{
  "hidden_size": 256,
  "n_experts": 40,
  "balance_loss": 0.00521,
  "balance_bias": false,
  "beta2": 0.95
}
Below are experts of layer 9 (counted from 0) of a mixture-of-experts language model. Rows are named router (the router's row for the expert), gate (a neuron's input weights, with its number), up (a neuron's input weights, with its number) and show model dimensions 0-255. Each number is 128 + 32 x the weight over its row's rms, rounded and kept within 0 to 255. Numbers have three digits each.
After each expert's rows: "gets" lists some tokens that make up at least twice as much of what it gets as of all text; "comes after" lists some tokens at least twice as common just before its tokens as in all text. This comes from a sample of Wikipedia text that the model never trained on. Tokens count by the router's weight.

# expert 0
router:096141126150088120145172133129134125064130148111133091159109147126087177179125117118127093117090074158078135090214103120142156131091091168142123105135076131135112136140109102135081103109110063109129118101072123157055153142127122157138126142186149135148115124139095111176141127074169116137106149142201108074156143105133080170147111119193129092215108158214092143098120146157123084119107148074172123144087124074136175150114173142100103093129153108161119092120110157180138117112162133142153146129104156109158112131109127129156184132146161120107141147098126152115123098104091110119137152151124143140047133147146114143034156161142109062124137113159193140178093084091109219143125130182171168078159153126110116110067099106110126092166106107144161078068063091116192130058111181
gate0:151069115144077099073130078137151131149098152148175163076057148159086146126103138130167088159190141122156038143122075107124174158127108115130154139122095121125132117078144123154096101081134082152129164087132167166083174151181106104158097165209085097114092097086184099125156067124112094143115094119141176092114122102154145137146124139146152137112155153119109154144100095159086149157123122156153141127086089153099108135174139143093131072117182117213186144117078104107156074173138101087131182169099129226097124133112150093110138156090166164119200159134123146150116172145196151058131182111133157104120129086131160115120094109141120131096098107124114136079093066124137159103116164115133164154143126131102132103222128155128126126112156167114129148111112054187092157159101118
up0:144138114139085097142130072120114116092108161189098119141107154076141102173221153127136110122117110086115122194090106128171108129087131090121154084118142135148152141098125157155084124140107088092122179080140090168170162152136055042098109090173138141137114044095128188145108162114155076164181119100141162113068154159145133084155090168094136147120035200182122104149149099140145145169152161184154124113110115109138093131134152137101114155151106132112124186149129128175151124150112111115132125176061096136104158149174126099135175085151127044097188156100160170145131168115130114123160094125120119095174131087143170100116112095125136152149116065171166146141172081072114092142087103148144155182107118113063149115139130098135143096114092094109113116171113142187168159169178085
gets: " an", " of", "==", " |", "|", "==="
comes after: "\n", " by", " with", " as", " United", " from"

# expert 31
router:111101154148149087086166134096117171116102141174106128141146075127159139130097189122140152147087108113202079161098071106080125121150149093135147100145175128092131136187153166172078141113126113159122150165106143094144122082121138161138106144095118126153158171133135095146154147125151132086126067133079102118182102096107078126141156125041061128080095110097182154136120091157163148119143132083081154115142183100180169125121072109082123106127131148121150167079111154160090100138136142156116082089114143150118159192149114178119123127136157149125136180150145165086155180124159125132118114087180087119120171115134115195116111139131086138132200122119127154141133138154149255076159161165113099156109157142142117139137078109244103108145129136118153177098146126097118100105178153
gate1:114129142134155110133101169131105151178130104153143087118124176100123176180112148146200148115083084127156151119117090058127170115114107104130160214089159113084088097122174149104154127136113162155124107169160133082114146172115186181181051078134132083139115120179233149173141108135122172100184094106115101155114086108156113123101078122149140129107078111143119108155129127127145114127149119102054162128107086116089152183125106115089105064099124196123152195102085103165095124136114127093116141149136143139110152122107082090105106116122177123123078124151142117132172111149072150131128144120145123126192124145116173174073063144140207147129148105111153112143109116113101106074139193111163138115084096161106087159192143178114099139137119072089143085093208136156134183088161088
up1:159124147121112113175131136138144100145161139123128133158083073189183105100092070117131140079120173075176120118158112107128065111149082083072153156135117171175149147165136157125140170128124104100122097167107127136175110107158117178147140109106143108151110135186142115041101113100094116119134152117169226107096191112149111194059159097151125107107142154104157105111109109050126118102051107108121155105154164169143110168202163114093130086158125143094116125121200081118195144145122149128193132089120138097136146101128065127131154049125084122112140119200095105197112124105107125132113139117101112188118154166157149143188175127086093132099169163184082131108127123164106108120138121134151071087082083112103089166139139149112155125151112159096179115098103120169100087144163178
gets: " a", " one", " years", " A", " more", " km"
comes after: " a", " an", " with", " A", " two", " is"

# expert 11
router:098144133185130100141136124190107152124117086185109117128091128138128169144080107130170135130121132166139044119153159098144137157173106079140153076111133121112150138058113135181132094148111110114121080149138141156045118118135179202118068152170131105177140115133181183164130103142154067140057130141131119125117107148105134117120104148160128081101158120095145172119134141128132167107100136065142126131126094112108145129084101100095099058145090145139147081123157235167176144132162098142123144136100111108160076124123115118145164119130112091171088090159090117090132081101104046121126150123044095171142089186114116111137158075172194172155130213175144091139089126131143134147139096144116125083148062131149106133134123119058195158128057103097138122133078077108158108115118093
gate1:131082133123142117165224152055149105061131157151100090149137122116119103108131085096107182153114112137166088122193063137171073092121063104172119178092141050117187127133136141148112101125109060132117176153176129114096131159140186075135173096088118115119163141094086131146143097169149137133153135099129100185096125135168144185226117139101108139144109149133107124132086106203141147127133163122101113119175097130101154082096119100155143124067113090136127116184135121071148093108186123113112122160082115162111157116149155125122124150151152155117139155127146162103145057171150155182103127124130127172148072156117183070096139146160119117121072142135129092167099120098104117122132114084064143056096197099141167131131170096135135101125190145063128151169124174151122179105151094
up1:094112126131149169086125118171041104096146161143100161112145161122122138120083183100132115101151180171088083131088122099069166161133143116112124112095147125110088153168065164183058084178167158112162145221102128139138082154150099142137095131110084128144117159165144166194044123123127144146147124072131079147140121171100150146160188127131152156178132103122159169110174107151140145123086090102141102134138117147128126107154155063153140103123092115111113127163157120101144122089143202147102155133133156118134123153196127114120090168156123083069159164183092049135183046117119122164104129104172167139102100085133120061168121118220163098173078151111107106087105151115149141132139110109120103075128137062129153112149130091084125132123068104127113139155120157159135116106205138
gets: " |", ")", ";", "|---|---|---|---|---|", " —;", "|---|---|---|"
comes after: " ", ")", " 0", "1", "%", " —"

# expert 4
router:225147139114158113157159149155144177076154100117204090156153086149105144145160157099121153058181144163110158146164104081126119145091133160128158137095080153104091132135069169054137155081072145063099122208094147144100103128146174140143108113182099109097160049129138146116114166150148155115176133125151137199116148135124106135141157187102125147118135097073114128138137159070120074144119109108100112134100162118163065161178093180186176044145106126090135073215165142134124104117133096143158174120193132170123151101121129144092121182112153109122078142163122121156158144046074170100144106201117120168150103140094146073123114162119094154103146110156119104099112147165146114105174134112129153141104129131135118077109094128163129154126116141139148100130177132190112109134099117
gate0:112135137174129100073105160155119130160192146076153116151139117126129145113138126112136125089185163112094149152072176101111117222155099120071071082076117125175125129154171168137098129093143095159105177155125095089141107120136111149127163159156059132107097095140149098137100125100085181037184122167165130124101130110151156223111112111137163126139110061126142128128170113103159090121139144120148108121155167134191128152114088035123140077097167152177142134165141115155101101143127186069122103144127159108148141129172116120062121084184185137134072091126098152139157138155144162192145083116161110086051127151145087106138173124122108117120136129167095129086097164073145147171111127121091149158070129111115131106182134121121096092111163151105184162146155063154181094081124103
up0:153116131090155134164194153061081139100078071164116109113098160129159090134064171161122170145089142158148113152134119077106145108124105117123134132172119134151124097112125099136174107163141172176123130113115157150105127130149159083149128102141154048208211199122096169096169148099205120209118135126129138137148135090119097105192150126092171091168155156148106104115095162162124167093113077111146124113091028120070170098154138147113108107159089131113122148130125087122185185112144092151102158132086145187044147124120120185132134124117048103108117105137157111165124168126130127065070180145111152158167123125094148176148150130117164129101117124095115095143148051152111140093168144150135112103152054136135122114107079133109106153161131163154067097125109153171083112145131102
gets: " (", " He", "S", "N", "M", " "
comes after: " (", " \"", ".", "\"", "°", " /"

# expert 9
router:141117135113079141177084132130092215134189135080165153148142151147092137154126188124173126169123107086066173111161148140093122100090134122156143124123062104138129136166167176148142058112199140164117143115093069167112184141101154153170161136148097082115134121069085082161048109145156160122112127188171127219168103128157109132142114141152159079110169162137105075106128187088144138146135128144172116178170137178130095139118123172129154118090189104090146097111103077096207151177162124142121106130188162154146145173174103142174141117169153166043148107105157114182138173120069107182114144163113177145119141151137073100158149128150096146098119141156119119153133136132103111098118134147141193116112075146148140105148144140180144087153122185133147115149085146073122130115121137
gate0:161067132129088165129093186105128130056184156093143171121068108147109197095102093143180072173154039108127167151124078123129098114130125158107130163140100110143162183104132110170166161134109143115128135099156167128102120128142161081159117158075145123092167137131097129121135163079129116123124118159217171141135132185139140134091109128140131155035099130123206156192144119127111120131137093159145128106126073121097055131106115133058105153179122162126131104148116162151125163132194104075120119090103105128116151132159153129086113072081153174143096122208161129132091172134165141104179123112135130135086112108141163137119114067076153095167100091090140163130095130167173128082095117195164126153144128097150161116080146170042143113074131142134149088139115109129142160145141057
up0:170102156119130156098090165136078136091189149133076162142120084173101128138114147084156074148131063094097131112132150099105145122155102096205150098141127120071195095124142094137153098124071121130092126141118164161139153148148153082121197119132142104101121122113058128126100131073121206107083114149152130120129149108144201117154101112077114154084101170051106120079118091093109156147171086176135138103112096109103126167145143131141185137118115095092091107172094159144149126126157054178182167084129188077199134128154117166096114144111135159134193206160154172137083162084100082136108106160141149137101133115140172110123236085133132119091103115116102152130087107147132107154118161154146139156181123155145096116122176139095143123072080121178157147152073119114139175124166098
gets: "\n", " \"", " (", "===", " '", " end"
comes after: "\n", " the", " The", "The", "'s", " his"

# expert 28
router:158155132100158117172135125131171196158149093119151118107117163146127213077111116133172123150065069081071127123135144162109142080133119129114111170107156139090142111145146187061172120055103113138161131085144118138130140153107199119107131183098144163138101170120136117152076184165178120139101107138133174153252138122198114138107129124207110161119186115063175134157112185133156161100110145088144088107086110150134136087128130178084134114108052090153130089155164149146136089147135098139131129177177145139075084113074110110184164159116093114091150133109174159102101089134067105152123091162100128138112105128147084091130120128088097110126097122184179156123103097111085114130152134174107101110140148100112103097189116109092123132131077109104107095126110111073145181128182120
gate0:124168147116101152087122123114116076076133144131145158148081118144128160145101129137128169073123178113124136135114066139131142100124089130128117154072143127127127097118131117123140152134095164181111115135180116117146089177101099159132172129102012122161097106130183087153114155160155175111109044153210095145129083177157132137144152068144110115104181174063120085059178110091128120107174128174138118177093090069080103099174128105097134105092141135115144076127091150092088147116155090119112104096097101151152153093137099106112106081171187142118144097166156181154157108178141087121075134109104083137147137193135162146136113112097166146123130059160160141125095181115126169215175151120157189124133054142121185103120164173140127087150134184115166132115147155100115191146122110
up0:101194134122144146161131119148149091128121160125156128126150079090135140072107095175129057108176111124104114127157139128106131124186160177079146194101151171121153053116110110157129116078143150110113158155097117161181115152119132162152059181119098091136106149163100154121145117131087139108147111087111125131148102175079126164122110120128084084143166166109151100177185135110125091090127204130142115161173087113173119149144135095113098096121116125162115130056154182102049106117147120104135059148154067138148209178094142125134116124062212131131142136126121099149140094118078086159096121098159148133140173093106143116120097154098108109131130140176087116134115197121118145129160146105167119126173088142077202182059143129155158089131074123071131061105117195075140184136142177
gets: "-", "|", "–", " |", "/", "="
comes after: "\n", " ", " 0", " 1", " 2", " 3"

# expert 1
router:127140096134158108171101156177163122145103186156175103122185137090118136174097122118137182095086143159166159123115069141149167139073107171095170092123120123048160132130091094167144161060037152085123121118131097149138094083162129173160103117140140192084136113139117130172133100193100097063136115117136125091152135146124152085061144088067140192185148121059095147147165154132160141100123095135103133169140161130094148097173139117154077088141120173120171069067111131117060132102112131128084096147096166097136095132157132130145138117137172112152171087141198158115098171147103119127196087104137147168153173119074169129105145147146131120121107131131106153100129149145113240116144152096094118141168154115133132091136154124057156139205091098109170124096125135158132105102107161
gate1:152144079115150131149173128088194097134102137129124115128146081103059128088124094171156064087153119135149143136062114144081135124158147111092074156099168126137106109115137139129125110119108148098172083140143114158089125129180147122166086083149173125124125137125087172060153131164124071082114156074148109153128084143147136096151150142165177132142206099140098133194129202117163128147165134105177133106149135148098118174123183097151078122117125072149182151101098093140122130101079169077111143140113139119147103071180141104114107184135101134100173063128149142167117112152089116096113113132078117182112130102200072138116135126094142057185137175108145178207125171164093157161185170079139170139131152133110189145151083147123094059067135181092108096106134109122102145143166089
up1:107135160093134108152092123108094161109149145126090091187102172132158095090095116178090137129092107186140065083157112062175103128159163118158107142162113119177117158133119087166156146090085220091169123093149134108086063127132074144116153141144024116096126143108097173115111101155148147141188132104107097126128108130097099169110112105173092149070112127158107064119108097163128099125098072124131105139132103207124096141106104138162147135151188179165148098123168098134184173150161160075137154182139160184128082160134069110140134075106122158149228164109120109124104083099164170175107130089173094127108087187059153126160142139157136183190124091102127098103133120168187114118075150119096113185105162122111124127132167128127126137128117089129143140146131101109154149112121158
gets: " and", " was", " is", " as", " he", " be"
comes after: ",", " was", " which", " it", " is", " he"

# expert 5
router:122106120091136141093154109177117130128145156101113112128203114130084070187129152155133167148098083148078114134120075108096070078130125126143189094115151139120180105135144152190144149033141131140097131141166104141083208120156153136074144132089111100145096226093156147123137065151114145078119090177119135154172087123148148157126187135132133059160100154127067142144114087123144103152107089103115142145129134142186110112125135117121110110110124162122135103165110119098117147119178122096127137153136126046101185129141110124075114157138167149114139102089099171157111189162079144116134119119136109109105149112150133151080141101166093122079132139162127061137062125131151091093137119232079125124131092190155085135129152168130081136153170138170136134147220143029114120175158146
gate1:085152144142159134122118133148084124101069157147167054130133170074114093124158114141125086098172105101128200072084137116079145126160159138104136113089091158101144145177182160099159057143150184149123187181187100155155166155149096124115128103130128086148127142150107075078180138129160146159087095192179147104107068178107120104138097080132190159134128127091101100127147108103146088107135142123110132091117149107103112090151094130128136138102130167130108121175076108176178128100151142095159181128109191102139168101150121135109061142156146164085130144113130091127178105134093097167190198160107171129093114051111167096091188118111075122149133133099098154099120114131180124123142190115143111129151114108079111165128161151093202094140096084162107059175181070125096138137149127
up1:081138143099194139103145152146170112141111143091183111138161123101140067145213183100088131110126107133125129103170126110157110189117137143099169081169154224049095077159077139154144124161156099115122132136157115063126153082138088139104122137119143122129082080132109118164109117107179123143144132137028194112142110160089165124059114131116144177148151110132127104155187130156091152125123126104138110176104130092110106077123124100137146130074154168087112136118124178078158174161075152166199144126112117132095101129129146111123135106153170148167122144136170130094188095111093146086116086140128153117144118119124188082075156127113109134100135096118113171090070145098110137134142145161207076111124074126137140086150188172089190084131090080126131118192196113124112134145068161
gets: "'s", " his", " her", " their", " its", " His"
comes after: " the", " his", " The", "'s", " their", "The"